Below are experts of layer 4 (counted from 0) of a mixture-of-experts language model. Rows are named router (the router's row for the expert), down (a neuron's output weights, with its number) and show model dimensions 0-63. Each number is 128 + 32 x the weight over its row's rms, rounded and kept within 0 to 255.
After each expert's rows: "comes before" lists some tokens at least twice as common just after its tokens as in all text. This comes from a sample of Wikipedia text that the model never trained on. Tokens count by the router's weight.

# expert 15
router [113 116 178 137 130  74 148 116 116 171 125 152 130 142 122 140 154 146 119  66  94 126 117 117 162 107  90 141 103 153 110 119 204 169 197 127  96 169 134 120 178  91 142 180 131 114  64 177 129 101 179  95 160 198 198 128 133 152 135 135 119 149 128 125]
down0 [160  25 161 117 163 141 155 149  96 146 115 160 115  93  84  61 123 167  97 128 166 148 124 138 121 124 152 115  90 139  74 134  41 150 141 102 136 131 131  97 191 106 123 123 157 104 110 103 116  99 137  73  65 152 130 122 102 138 144  63 163  91 124 130]
down1 [144 147 112 154 130 151 128 209 142  99 100 153  70 177 115 195 161 204 162 147 150 116 127 137 158 144 144 133 130 143  99  97  98 142 164 144  93  42 173 142 107  61 154 230 109 113 115 166 188 101 168 161 115 126 133 184 106 143 156 136  86 118 138 108]
down2 [171  90 119  90 104 147  66 131 127 133 161 149 156 149 142 106 122 109 138  70 162 110 103 102  83 174 169  51 153 117 124 141  80  83 111 152 205 108 135 105 117  94 129  95 126 160 104 130 107 160 121 159 130 114 133 119 125  44  94 147 159 170 165 201]
down3 [119 163 150 105 106  78 135 155 169 100 144 117 145 155 115 133 161  65 153 126   5 122 135  84  56 154 151 112 164 115 101 152 125 143  68 155 118 114 137 218 131 102  85 152 168 130 127  97 128 150  95 178 109 108  91 131 105 114 102 143 158  87 124  92]
down4 [108  97 120  86 129  87  70 146 132 163 101 148 170 173 104 124 137 127 156  99 105 192 183  88 143 151 100 120 132 154 107 119 153 114 126 133 110 137 113 158 139  67 132 184 101 119 130  86 112  96 149 135 164 129 140  81 105 143 102 187 122  87  96 142]
down5 [ 81 101 141 108 181 133 158 134 140 185 116 110 130 146  86 118 155  66 136 118 129 103 117 163 169 146 102 146 137 161  76 115 109 187  98 162 108  57 139 131 168 157 133 126 141  39 158 142 117 168 162 149 129 105 118 112 133 159 159 169 135 116 134 153]
down6 [149 150 135  97 156 149 101 105 127  69 111 169 135 110  94 138 133 171 111 134 122 102 170 130  74  64 121 115 125  73 117  88 178 101 128 123 114 122 147 188 164 113 102 141 157 165 144 163  91 138 132 132 192 139 194  86  54 167 139 109 148  77 135 196]
down7 [174 147 167 128 133  94 137 126 100 104 146 120 116  79 107 156 126 148 167  95 174  92  88 185 137 156 101 162 166 143  52 106 127 120  56 148 133 154 166 156 157 215  97 128  78 181 137 149 141 132 194 132 138 126 159  93  99 104 160 126 140  66 111 105]
down8 [114 107 146 151 133 120 120 143 187  77 211 120  85 124 116  76 132 167 126 118 192 147  71 193 127 149 151 136 111 114 105 154 143 139 173 140 149 121  85 142 132 169  54  96  74 130 160  82  95 119 120 127 106  98 151 107 143 123 149 114 139  86  94 116]
down9 [132 110 130 134 141 143 155 135 125 150  58 118 112 138 126 104  71 125  99  52  99 117 115  70  71 142 131  84 141 174 161 170 142  98 134  55 147 158 144 173 160  86  96 139 143  86 156 194 152 119 142 170  95 138 150 113 167 191 137 111 160 170 104  83]
down10 [114 189 115 110 155  90 145 117 121 140  87 102  89 111 187  85 113 124 161  78 115 114 107 143  76 149 135 135 141 137 140 166 108 169 126 124 168 115 165 174 101  78  73  91 121 129 167 136 145 137 185 175 180 129 104 155 118 154 149 130 131 140 137  70]
down11 [108  64 210 163 150 220 153 178 110 134 122 158 134 118 117 164 165 147 152 127 130 107 172 116 178 113 128 150 129 122 126 149  88 122  82 144 113 124 151 115 102 128 162 188 127 150 159 104 168 111 137 128  71 168 169 159 122 130 151 134 130 112 135 121]
comes before: "to ", "of ", "the ", "that ", "in ", "and "

# expert 4
router [140 105  79 158 102 177 109 157  65 205 211 111 106 140 141 131  97  72 102 163 123 140 184 129 145 156 111 175  98 106 124 153 105 124 148 164 130 132  94 158 149 170  77  67 104 170 135 148 114 110 107 205  87  77 129 111 138 105 132  95 184 120  77 123]
down0 [143  83  95 131  95 154 114  77 153 182  86 157 146 134 171 110 125 101 101  85  67 142 120 130  97  96 132 110  89 144 119 118  99 164 187 111 104  96 181 173 157 149 110 126 130 159 145 107 169  94 119 112 152 127  83  98 142 142 176 127 158 179 103 130]
down1 [ 51 196 153 186 109  69 110  49  86 147 201 126  98 130 140 169  91 137 157 100 178 102 145 105 152 113 126 135 118 142 164 135  95 176 166 105 158 142 170 166 157 169 115  87 138 137 119 131 154  84 146 195 130 176 154 142 134 166 117 126 150  99 144 142]
down2 [117  85  97 118 113 135 181 162 115 156 119  94 139 136 146  20 120 123 123 133 123 153 124 151 170 141 143  95 127 110 124 195 127 121  87 165 123 134 165 124 119  99  98 108  96  81 164 129 130 130 125 175  98 161 158  95 152  47 144 125  81 190 101 159]
down3 [178 129  83 164 120 119  91 145 176  78  30  93 128 108 143 150 122 168 160  97  93 180 138 167 103  98 141 145 146 171 128 146 135 112 137 138 145 118 110  99 136  98  89 135 114 115 143  77 110 149 147 142 124  92 143 159 150 163 145  94 113 129 111 127]
down4 [ 68 130 151 245 134 171 141 188 164 137  86 148 114 127  63 107 125 107 162 109 139 125 121 129 113 105 178 126 164 152 108 157 194 108 136 141 139 120 183 103  96 128 113 152 139 161 119 116 176 172  88 116 141 124 175 119 150 134 152 133 136 113 118 130]
down5 [114 131 153 164 174 153  82 105 103 148  98 116  93 124 167  92 169 111 125 133  96 112 106 187 189 165 163 150  93 138 142  88 132 119 146 126  87 143 137  96 122 115 184 163 209 192 123 108 135  87 153 142 151 112 158 137 142 143  87 108 114 141 173 124]
down6 [201 125 139 159 132 115 137 164 154  87 158 155 150 111 160 197  66  73 161 127  96  93 115 170 102 109 141 123 126 163 192 108 130  79 113  89  99  79  93 129 106 124 115  72  98 150 174 151 121 144 127 160 185 130 124 154 106 108 143  97 115 135 119 150]
down7 [124 124 110  94 116 160 180  71 124 165 135  94 159  68  98 151  68  74 152 149 120 171 129 119 177 134  85 177 100 128 121 155 101  69 156 115  90 154 122 147 133 147 111 118 113  80 143 124  86 159 128 145  93 116 123 152 146  92 133 112 138 168 120 143]
down8 [140 148 132 115  94 148 137  86 153  72 135  95 159 129 146  81 117 116 163 139  98 149  62 175  83 133 144  97  92 118  70  80 109  95 120 132 108  86 155 149 107 144 130 173 117 161 131 113 110  77 147  81 179  50 128 169 177 118 173 114 151  47 144 142]
down9 [ 46  86 154 136 138 118 204 116 167 136 189 121 129 130  95 166  66 134  78 115 137 147 115 163 128  80 102  74 154 123  92 128 132  86 131 119 114 150 178 162 146  70 126 154 131  81  72 162 144 167  91 156  79 126 132 129  85 146 150 127 102 175 103 124]
down10 [104 182 133 102  83 124 101 108 121 116 162 109  89 147 111 143 108 129 130 121 152  86 100 125 156 134 161 112  84 146 149 171 107 154 120 170 133 163 193  83 162  98 145 155 123 133 128 141 151 127 169 224 157 125 143 106  88 122 111 134 134  88 126 149]
down11 [ 74 190 189  94  96 142  46 118 142  95 123 144 138  55 106 109 169 112 187 114 189 109 104  94 101  81 112 111 122  59 115 166 117 162 131 112 118 138 123 132 126  94 116 160 144 150 131 149 146 128 159  61 150 194 143 103 159 152 170 164 117  89 185 192]
comes before: "0", "4", "5", "3", "9", "6"

# expert 5
router [107 154  88  91 118  66 182 116  61 134 169 207 132  92  76 182 111  96 171  98 155 104 137 106 126 151  83 139 108  92 130 102 141 175 158 106 155 114 120 142 179 124  88  64 123 130 173 131 129 135 137 143  88  91 132 114  87 192  84 121 142 125 162 113]
down0 [145  62 119 164  84 109  86  93  90  73  72 207 100 117 173 143 155 114 144 126 128  93 147 128 117 141 161 169 152 112 168 137 111 118 156 108 122 146  78 185 128 141 132 102 161 141 106 123 122 189 186 128 108 150 178 173 128  83 135 124 163 119 155 150]
down1 [115 188  56 114 168  95 158 119  96 112 170 145  72 145 101 116 154 136 173 150 229 134 132 146 162 163  72 138 133 117 138 118 109 126  78  99 121 114 150 176  96 134 106 104 140 129 152 130  87 128 176 136 145 150 144 191 163 178 132 147 121 161 115  69]
down2 [ 20 143 159 125 128  93 121  74 128 136 115 149 100 122 158 146 147 137 101  79 105 109 140 160 129 207 174 143  91 100 169 128 130 150 135 120 112 161  91 124 127 146  77 102 117  90 148 100 145  78 140  78 146 122 151 143 150 119 139  87 138 103 175  86]
down3 [184 153 101 157  88 148 157 126 141 110 107 114 137 128 194 137 130 120 135 134  56 130 141 115  52 148 144 144 120 132 149 150  99 164  70 186 139 131 155 216  90 167  84  82 138 139 144  93 137 117  85 169  97 158  78 136 110  87 177  88 116 133  85 139]
down4 [120  59 177  83 111 150  46 135 114 131 101 115 147 136  58  75 117 143 105 113 101 154  85 124  96  86 136 122 152 164  55 158 155 108 154 125 133 107 118  98 129  83 199  85  81 126  86 103 172 104 121 121 189 180 107 125 132  56 128 133 149 132 131 100]
down5 [ 51 186 133  99 175 119 139 124  98 191 102 191 111  93 127  97 173 156 102 137 122 106 123  98 167  98 214  92 113 171 102 114 111 142  97 179 127 189 132 163 119 150 101 123 120 146 208 111 145 132 162 108  88 114 131 112 127  98 107 127 142  86 175  98]
down6 [119 151  89 150 117 165 146 182 220 111 162 191 126  60 149 175 109  81 139 164 142 123 148 131 132 162  83 185 169 106 115 136 174 131 122  87 134  84 135 166 101  92  88  99 174 136 117 173 110 161  76 147  88 120 148 128 150 154 119 115 141 152 138  88]
down7 [174 148 117 151 110 130 116  73 122 106 167 137 165 115 124 136 127 101 137 129  58 137  78 144 133 136 139 159 119 135 106 182 104 139  80 145 164 116 183 147 166 141 158 116  57 116  33 156 162 157 117 117  86 117  88  91  69 156 162 131 134 142  73  76]
down8 [ 63 102 135 115 140  85 131 132 162 161 163 124  71 134 192 104  91 104 148 105 121 168  79  83 175 150 152 148 113  85  82 127 105  90 117  80 118 108 146 159 155 132  94 159  82 128 123 178 119 109 109 101 104 138 162 104 166 126  60 132  98  88 174 158]
down9 [ 97 116 123 158 157 103 125 129 184 121 149  88 148 132 164 138 137  78 168 122 122 135 121 137 120 121  60 130 139  77 121  92 135 164  82 113 158 125 150 154 160 114  73 148 118  73 107 181 182  97  64 153 135 112 126 107 178  97 163 102  87 142 123 135]
down10 [ 86 198 210 135 111 116 108 122 148  82 105 137  89 147 122 120 130 175 132 122 105 138 108  86 157  68 138 102 118 153  83 157 116 167 123 117  95 131 124  30 148 104 162 160 140 138  86 141 131 196 141 136 138 150 187 102 129 199 131 206 116 133 125 138]
down11 [ 85 162 150 167 106 113  80 129 164 118 118 116 135 123 125 153 117 139 149  96 120 100 146 152 145  86 158 129 166 121 141 140 144 143  90 108 137  92 115  56 123 135 171 111 197 164  52 133 108 110 113 190 128 161 200  98 101 187 149 133 113 139 125 136]
comes before: "| ", "–", ", ", "|", ")", "("

# expert 12
router [165 114 112 118 124 194 120 143 153  86 136 110 139  58  71 100 219 145 140 173 125 137 135 141 171 172  92 116 153 137  77 115 142 144 156  84 140  90 119 123 144 174 155  99 114  88 140 144 115 110 163 162 173  88 132 126 111  99 134 189 196 157 169 142]
down0 [ 88  68 168  85 128 106 163  67 109 122  79 155 141 109 128 112 121 165  96 133  95 181  75 132 119 149 147  76  86 135 159 122 113 187 143 114 151 122 167  97 166 132 132 116 156 156 126 106 130  70 150  59 118 112  36 119 132 168 129  90 122 111 157 158]
down1 [151 177 129 153 139 107 104  97 143 125 147 106 111 172 123 125 163 145 153 188 164 115 122 177 105 147 188  87 177  86 100 154 112 106 136  58 126 167 128 152 172 165  92  83  96 194 136  55 152 127 181 150 133 115 156 142 113 114  97 190 114 126 155 102]
down2 [138 155 106 174 137 159 128 134 180 185 110  96  86 139 160  72 142  78 140 162 109 126 117 119 199 106  97 149 126 135 116 161 173  99 102 134 100 120 123 114 116  89 145 150 161  37 122 147  97  90  76 137 128 135 125  90 180 143 188  86 148  92 140 133]
down3 [161 125  99  90 137 182 165 108 130  85  91  87  87  97  88 127 141 102 140 122  44 205 105 179  98 113 115 107 177 115  52 134 141 110 141 149 175 142 142 120 180 113 187 123 177 168 111 108 163 108 133 141 144 127 109 158 118 138 122 102 109 163 103 151]
down4 [172 130 113 143  97 174 175 118 112 186 101  95 173  89 129 107 147 123 184 133 135 149 118 131  73 131 108 143 138 157  47 152 134 106 185 142 121 181 100 160 155  41 161 128 105 190 102 115 111 119 117 207 152 136  88 117 119 145 105 152  82  58 120 136]
down5 [ 78 180 104 115 162 149 133  60 201 145  58 182 151 127  97 128  81  92  93 176  59 153 148 103 138 155  88 161 160 119 173 113  87 109 142 127  93 109 192 109 103  71 133 114 107 153 121 129  99 172  90 150 121 144 113 146 143 107 156  99 165 162 113 149]
down6 [183 106 117 128 156  61 143 116  93 110 122 111 181  87 119 149 155  96 180  77 100  90 141 110  90 179 176 125 155  88  86 109 163  98 100 124 162 111 127 142  85 147 107 118  25 138 128 134 129 111 149 122 120 155 145  93  91 141  92 140 183 110 157  79]
down7 [192 139 156 128 143  88 113 129  90  79 115 116 131  95 117 165  77 214 113 118 140 154 106 165 153 103 142 147 152 162 132 151 142  35 131 140 117  92 110 169 131 179 189 154  85 153 145  83  91 130 170 152 178 127 193 151  96  65  97  54 103 110 127 125]
down8 [ 79 116 170 129 118 154 135 111 113 154 128 137  77 175 124 176 160 157 170  48 180 158 142 128 151 121 142 105 116 104  99 139 105  98 115  98 138 111 111 121 137 164 120 111 119 120 164 138 168  87 139  94  92  34 184 145 152 114 153 170 160 115 139 154]
down9 [ 83 120  83 143 128 107 168 130  97  82 137 109 107  87 165 112  83  93 120 100  66 158 138  77 103 106 150 134 171  55 136 145 179 136  92 129 135 124 141 165 138 192 152 139 127  65 148 128 116 144 150 171  99 139 104 120 146 156 101 111  86 170 142 143]
down10 [170 132 133  69 155 149  85 116 132  92 147 155  81  80 125 124 121 160 130 103 119 145 126  73 111  94 149  98  63  93 124 162  96 112 117 101 123 135 137 112 100  55 137 114 151 144  40 188 174 163 111 156 101 151 171  98 128 150 159 186 152 113 187 110]
down11 [ 12 123 112 169 107 125  76 108 108 179 160  86 136  92 133 155 121 119 135 106 143  65 159 115 109  89 146 148 142 137 117 123  60 153 138 132 111 132 131  85 160 162 115  65 189 153  79 117 137 196  71 107 122 121 105 149 155 116 163 105 113 130 134 159]
comes before: "ed ", "s ", "ing ", ", ", "er ", ". "

# expert 13
router [ 92 143 171 103 112  77 160 122  74 105 105 133 103 148  98 126 135 164 150 119 144  82 149 103  44 163 187  82 142 147 108 148 185 181 161 192 175 125 143 123  95  90  94 170 116 138 139 138  92 134 142  91 113 105 156 144 140 116 110 126 148 105 189 104]
down0 [142 119 118 160 131 171  85 163 130  69  53 132  80 130 143 125 184 149 172  92 147 201 146 109 161 116 120 155 131 130 131  78  97 134 193 156 150 122 125 125 135 110 107 135 110 143 119 133 139 142 141 121 128  47 201 150  86 101 199  94 132 128 121 120]
down1 [109 217  64 105  86 199  89  79 186 101 111 114  92 182 116  96  93 190 115 107  95 139 122 153 111 121 120 151 154 135  92  89  88  71 114 121  56  71 117  97  64  99 160 114 137 147  64 119 116 106 212 157 153 136 150 123 114 145 132 117 157 164 104 101]
down2 [161 136 117  99  58  89 107 171 154 191 147  81 126 198  62 114 131  76 152 115  80 142 142 105  68 158 117 105 172 117 139 158 187 165 141 175 111  88 129 148 134 106  73 116 151 136 100 109 126 121  99 183  85 123  95 140  78 119  82 135 170 160 216  89]
down3 [128 144 142 112  84 155 173 125 132 150 110 143 209 103 141 190 129  27 137 178  73 103 165 150 112 123 108 130 174 120  80 116 143 128 102 125 139 130 128 185 149 152  79 122  79 120 150 143 130  92 124 110 165 150 172 165 116 117  86 106 121  70 148   6]
down4 [113 106 155 183 128 177 133 180 106 146 143 145 120 113 111  77 152 132  74 106 128  55  92 165 107  75 109 160 124 136  58 183 145 112 164 140  79 138 166 110 114  77 164 112 171 144 101 148 116 121 117  99 192 138 156  37 124  50 152 185 154 147 116 145]
down5 [120 131 129 146 127 124 135 150 120 188 121 104 117 132 160 108  99 141  79 164 123 140  51 126 163 118  74 126  88 185  79 115 114 155 139 155 119 153 176 116 130 152 125 137 127 138 150 117  84 124 134  68  98 106 136 144 125  91  99 150 159 163 141 158]
down6 [159 110 164 174 132 119 122 154 114 120 217  97 154  71  80 130  98  68 141 132 147 127 107 154 159 154  92 122 176 120 110  87 135 109  94 119  88 128  47 120  77 139  94 166  86 147 139 117 108 146 113 111 153  80 121 120  86 105 124 103 140 165 154 169]
down7 [101 112 176  71  94 141 116  68 107  95 110 108 177 145  92 139 147 163 133 105 101 131 181 161 136 167  98 121 197 210 163 173 126 103  85 187 118 157 164  98  68 140 123 135 135 171 144 104 183 163 139 101 161 120  79 170 154 143 142 108 133 114 119  88]
down8 [130 117 152 119 115 115 128  89 141 122 161  88 119 119 151  88 132 140 144  83 162 174 178 181 121 123 103 117 145 126 116 211 127  73  98  75 130 152 115 147 100 125 127  92 131 142 154  95 128 117 156  86 210 122 198 161 127  91  66 109 145 124  63 199]
down9 [113 146 146 127 144 112 173 145  69 130  85 195 141  87 148  70 129 113 112 121 119 140 105 138 151 139 210 146 120 159  58 113 122 136 100 172 162 122 154 163 121 167 110 153 132  73  94 193 154 127 115 164  70  99 143  99 175 167 125 130 135 157 125  95]
down10 [ 92 204 136 131 121 131 126 159 150 146 151 159  79 133 119 116 126  85  61 145 117 115  76 114 133 102 132  87 175 129  99 160  86 177 159 111 144 147 160 165 178 145  97 150 137 126 131 130 124 145 147 194  80 126 104 142 130 181 158 155 138 115 183  76]
down11 [ 95 186 173 157 130 169 163 110 110 106 125 128 123 148 153 111 105 116 146 141 125 112 129  68 124 112 126 112  85 148 129  99 121 169 119 109 127 152 142 163 197 110 117 138 117 130 134 132 106 119  83 156  64 185 175 116 107 190 127 110 138 138 170 176]
comes before: "of ", "in ", "and ", "was ", "for ", "("

# expert 24
router [139 115 135 119 109  92 122 166 103 140 105 145 123 132 125 116 130 178 122  99  86 135 108 161  84  97  84 169  93  58 160  82  61 192  85 164  58 119  78 156 154  93 162  97 127 133 175 154 141  96 155 130 138 205  99 132 138 127 159 161 137 111  97 132]
down0 [ 79 100 148 165 130 183 128 145  95 168  78 138 110  73 140 116 166 149 100 153  96 135 135 120 139 162 172 106 143  82 121 178 113 164 139  76 129  91 143 125 214  96 135 129 124 161 154 106 134 146 126 142 105 121  94 140  78 158 101 134 102 133 135  74]
down1 [100 164 129 144 141 141 132  89 145  86 144 151 113 106 127 180 150 150 161 113 140  72 185 126  98 118  64 137 104 159 177 159 100  84 131  71 129  92 172  89 142 151 143 105 153 147 146 129 160 109 186 144 160 122  84  61 103 227 106 175 130  65 166 166]
down2 [100  44 102 107 118 139  99  98 151 173 112  96 144 133 144 136 103 119 150 157 113 129 130 120 146  98 102 190 134  38 109 112 162 127 130 138 153 167 105 101 115  57  44 105 132 137 118 157 139 118 117 136 139 103 120 105 155 179 189  93 140 124 157 198]
down3 [150 142 130  97 124 134 133 158 127 105  75  63 155  93 161  54 135 142 172 150  95 122 170 202 111 109 131  93 151 120  57 110 136 126 147 147  83 138 110 226 167 182 129 139 154 126 113 170  88 134 164 150  81 131 121  87 138 172 155 126 113 120 121 100]
down4 [113 100  90 155 113 194 155 166 149 123 122 135 137 115 145 119  91 167 153 168 132 140 190 148 120 133 156 176 147 129 117 160 106 128 115  91 131 124 120 125  70 134 168 160 124 130 138 155  89 157 155 170  96 108 107  94 147 140 100 126 105 149 142  48]
down5 [132 146 132 138 131 159 108 137 104 164 128 108 120 146 150 146 166  88 134 118 106  95 143 163  93 124  79 146 122  99 158 112 155 153 160 112  89 149 102 174  74 177 124  89 155 110 133 126  88 108 142 134 162 125 130 131 136  95 129  92  97 169 122 176]
down6 [118 124  97 145 175  80 120 126 134 142  86 136 176 146 112 154  95 177 140 137 144  95  87 122 145 159 159 129 142  56 164 147 116  69 163  93  84  58 177 126 113 127  80 161 150 115 105 101 113 127 104 158 149 118 120 147 132 109 147  66 167 143 176 126]
down7 [137 122 135 108 137  89 115 129  90 118 127 143 156 140 172 167 139 139 114  71 126 126 154 193 163 181  71 157  33 164 118 149 114 122 142 137  91 119 168 167  99 157 133 161 173 123 153 161 151 165 117 114 111 117 138 132 172  81 154 157 172 169 221 131]
down8 [117  84  97 131 132 102 142  91 100 136  88 101 115 150 193 106  92 149 124  93 119 186 194  78 133 158  89 181 102  88 110 142  82 113  99  67 181 126 145 144  89  93 119  88 144 142  98 135 137 166 154 122 137 120 118 117 179  80 112 123  95  17 138 165]
down9 [114 141 105 111 103 130 157 172 158 116 150 159  97 152  70 135 104 103 100 128  70 184  77  54 125  62 108 107  72 128 150 144 185 172 143 156  81  54  95 157 157 153 118 146 113 108 122  89 130  25 150 122  91 104 125 119 128 107 157 127 141 134 104 130]
down10 [123 112 149 101 121 141  95 125 109 104  85 142 152  48 144 109 136 118 126 123 137 111 109  95 159  86 130 121  85 132  80 197  79 174 117  97 156 151 143 151 163 113 150 134 138 115  63 130 141 108 203 114 180 138 153  73 116 121 172 164 175  79  87 133]
down11 [123 169 107 189 151  91 167 132 117 147  95 160 156 152 134  80 104  81 156 163 134  55 119  84 108 105 126 172 163  84 149 139  79 146  73 143  71 167 119  94 166 113 125 182 168 114 115 121 169 108  91 170 107 104 162 139 101 126 155 112 106 123 206 152]
comes before: ", ", "a", "i ", "o ", "'", "a "

# expert 25
router [155 155  91 142 140 157 153 172 138 101 107 115 140 144 144 124  77 197 126 144 154 116 118 137 171 132  76 130 142 130 162  54 157 132  76 132 173 140 121 121  82 126 165 143 161 166  97 102 120  95 185 103 157 145 183 176 145 116 109 159 123  76 132 158]
down0 [125  97   0 139  57  98  96 103 194 129  86 228 127 126 160  72 161 164 129 127 178 113 191 108 117 140 141  99  88 148 128 154 104 134 130 119 105 156 134 127 159 111 129  97 127 149 156 153 127 136 131 166 108 136  80 129 103 198 150 196 137 110 128 126]
down1 [140 168 108 136 149  80 171 154 161 146 116 125  95 106 132 153 124 168 133 138 151  83 150 163 201 178 160 156 131 161 197 106 141 114 124  60  83 176 109 126 100 122  62  89 201 151 146 161 137 115 142 101 107 126 121 172  97  73 115  82 144 132  77 150]
down2 [142 114 125  77 138 144 104  91 131 129 136 118 139 110 139 143 120 147 176 104 124 134  42 159 161 180 143 162 153 115  44 187 148 101 139 117 106 109 186 110 169  21 133  76  81 109 140 100 174 125 114 225 146  96 162 148 138 142 149 118  82 161 110 161]
down3 [225 124 100 108 138 132 140 125 137  99 119 102  93 148  88 114 148  85 107 139 129 132 177 165 111 212 150 101 183  47 122 166 123 130 164 140 108 216 113 133 158 152 149 161 141 143  72 191  91 128 116 142 143 137 134 166 125 144  66 156 132  57 143  83]
down4 [178  86 181 129 149 124 126 130  95 192 142 115  44 127  87 135 104 142 149  83 120 147 161  81 124 126 159 171  86 157 106 197  91 145 113 182  76 138  86 127 149 100 153 129 122 126 123  90 167 112 124 116 156 156 101 105 122 155 129  99 141 149 116 134]
down5 [116 143  77 148 157 137  87 186 129 187 108 174 171 130  91 134 123 113 151 208 121 138 109  75 150 184 121  84 140 114 142 139 226 153 165 120 108 122 106 111 133  78 187 123 123 166 197 164  92 113 154 177 126 105 132 132 136 175 141 151 145 108 158  91]
down6 [162 138  89 131 137  88 134 130 133 145 137 125 155 101  67 120 148 142 118 141  87 133 148 116  74 155 126  97 153 149 163  99 115 113 121  97 136  73 122 118  97 150 134  80 138 121 131 126  27 127 155  97  97 121 125 137 122  90 131  88 148 124 121 123]
down7 [170 119 136 186 139 126 154 139 113 179 109 102  97  95 154 123 118 165 104 122 150 159 124 134 168 154 138 155 111 105 134  94  94  85 107  87 144  98 125 110 142 105 165 117  90 151  66 192 111 154 122 114 178 150 130 166 166 108  76  82 194 109 105 161]
down8 [ 73 144 178  78 121  99  56 191  96  79 181 134  97 129 116  86 126 134  83 107 149 126 141 141 151 145  93 227  84 148 107 121 163  55 120 113  90  93 111  82 103 159  99 168 187  58 123 170 148  98 183  98 170 114 132 130 178 121  93 147  98  84  86 144]
down9 [ 74  75 173 101 122  42 147 144 162  69 145 152 146 100 114 109  91 154 144  93  96 149  93 142 135 113  93 118 113 127 104 146 169 164 123 119 103 127 139 153 163 116 144 108  71 125 203 195 134  96  97 164 113 152 157 123 126 150 170 103 137 103 140 130]
down10 [ 76 143 124 106 111 146 112  92  39 120  89 139 126 127  82 163  92 132  90  87 142 135  80 177 138 158 145 101 144 154  67 133 104 159  77 137 192 148 191 143 124 200 167 153 104 142 139 154  78 214 155 158 116 107  99  73 177 110 122 163 114 147 136 110]
down11 [115 164  85 149 140 113 137 111 128 134  60 110 124  78 209 121 119 142 136  61 131 119 126 127 144  81 155  97 133  94 111 168 103 108  88 159 107 154 132  92 159 210 158 119 103 116 171 102 174  79 146 102 123 150  92  99 144 203 147 140  80 121 121 147]
comes before: ", ", ". ", "fer", "al ", ": ", "-"

# expert 30
router [148 111 124  98 133 122 112  74 145 120 127 121  92  98 119 115 127  76 171 160 129 133 137  97 147 105  51 159 122 151  96 112 136  80  84 133 144 112 100 128 140  97 115 110 161  45 123 154 110 143 131 142 155 155 178  41 135  89  77  90 144 206  56 151]
down0 [133 100 116 137  76 159 107 133 152 203 115 165 169 114  63  88 161 144 156  83 127 184 128 176 125 123 135 142  70 163  82  85 106 124 145 146 140 120 132  88 150 143 160 118  99 155 159 130 142 153 198 127 101 160 120 188  77 121 119 122  95 143 127 156]
down1 [166 157  69 175 135 169 124  79 146  65  93  68 125 186 145 151 175 139 108 122 130  94 158 112 120 160 157 153 144 183 109 101 133 115 131 136 131 150 161  67  93 133 114  99 124 187 153 115 125  84 163 161 121 125 138 219 107 173 111 102 105  93 167 132]
down2 [157  94 117 105 149 105 123 190 173 178 134 187  94 184 103 147 101 123  67 151 120 176 115 123 130 179  77 136 141 110 146 162 169  74 203 171 157 138  90 165  99 108 117  88 116 104 151 162 157 150 117  90 151 169 163  92 160  84 141 112 119 156  93 139]
down3 [168  87  98  87  93 146 160 160 128 134  73  64 192 155 113 119  61 119 172  94 121 153 156 160 121 140 145 111 126  78 138  92 104 137 192 167 103 114 155 159 143 111 104 117 172 119 123 114 142 115 169 164 169  80 147 177  77 132 136 107  91 118 111 126]
down4 [138 123 146 144 163 133 119 181 162 124 179 141 105 136 131 110  98  98  73  74 116 102 137 148 127 109 121 193  66 122 146 174 167 122 126 116 107 136 110  71 139  78 109 118 161 162 116 143 164 142 163 131 196 131 109  56 139 137 108 155 160  95  79  93]
down5 [ 95 167 119 121 170 208  46 147 123 196  74 135 120  84 191 100 165 122 142 137 153 150 167 190 130 107  99 138 110  94 100  99  91 115 134 116  72 208 123  72 115  99 101 189 116  93 167 116 105 159 132  97 128 115 156 109 170 148  99 136 119  90 131 146]
down6 [150  88 114 138 146 137 151 122 169 118  99 142  84 122 137 134  84 152 143 117  47 143 111 142 135 120 111  75 145  99 105 118 107  48 150 114 103  68 113 118 108 119 121 147  19 159  80 141 145 126  96 119 127  82 126 136 109 128 112  80 133 159 137 121]
down7 [108  80 179  73 112  90 167  73 136 159 131  90 146  91 121 142  76 184  75 139  63 188 163 111 154 125 112 179  86 135  80 150 125 146  79 151 150 164 110 166 136 148 119 129 134  90 130 137 100 190 129  87 172  89 122 137 167  79 136 133 122 121 102 133]
down8 [ 68  92 151 126 125  96 120 193 169 133 165  98  83 161 113 127 158 140 144  98 160 139 129  70 141 140 149  99 150  96  72 165 185 164 147 173 111  87  57 111 119 132  90 115 110 127  85 148 133 100 158 121 163  99 146  72 198 114 113 156 137  59 101 138]
down9 [143 169 129  55 173  97 164 133 124  84 153 167 157  89 125 172 104  96 174 125 129 166  91 144 187 144 103  90 135 165 124 123  99 122 104  68 169  78 117 149 125  81 117  79 160  93 122 130  94 128 110 190 134 143 124  71  97 116 172 143 101 114 114  85]
down10 [209 160 117 134 115  56 158  73 138 123 116 126 137 141 194 169 136 158 113 120 127  86 147 172 183 157 163 105 170 147  84  83 142 142 147 168 133 229 142 133 117 108 156  97 147 131 173 134 139 116 165 146 125 103 126  93 151  72 149 181 134  92 142 104]
down11 [113 139 137 141 163 150  87 138  69 177  62 134 138 145 173 163 115 177 108 123 178  97 145 110 114 105 153 139  74 102 123  86  22 157  89 121 162 145 142 147 158 181 129 152  87 128 132 148 141 117 114 138  86 154 110 105 115  97 192 159 143 134 187 147]
comes before: "–", ".", ",", "; ", ":", "-"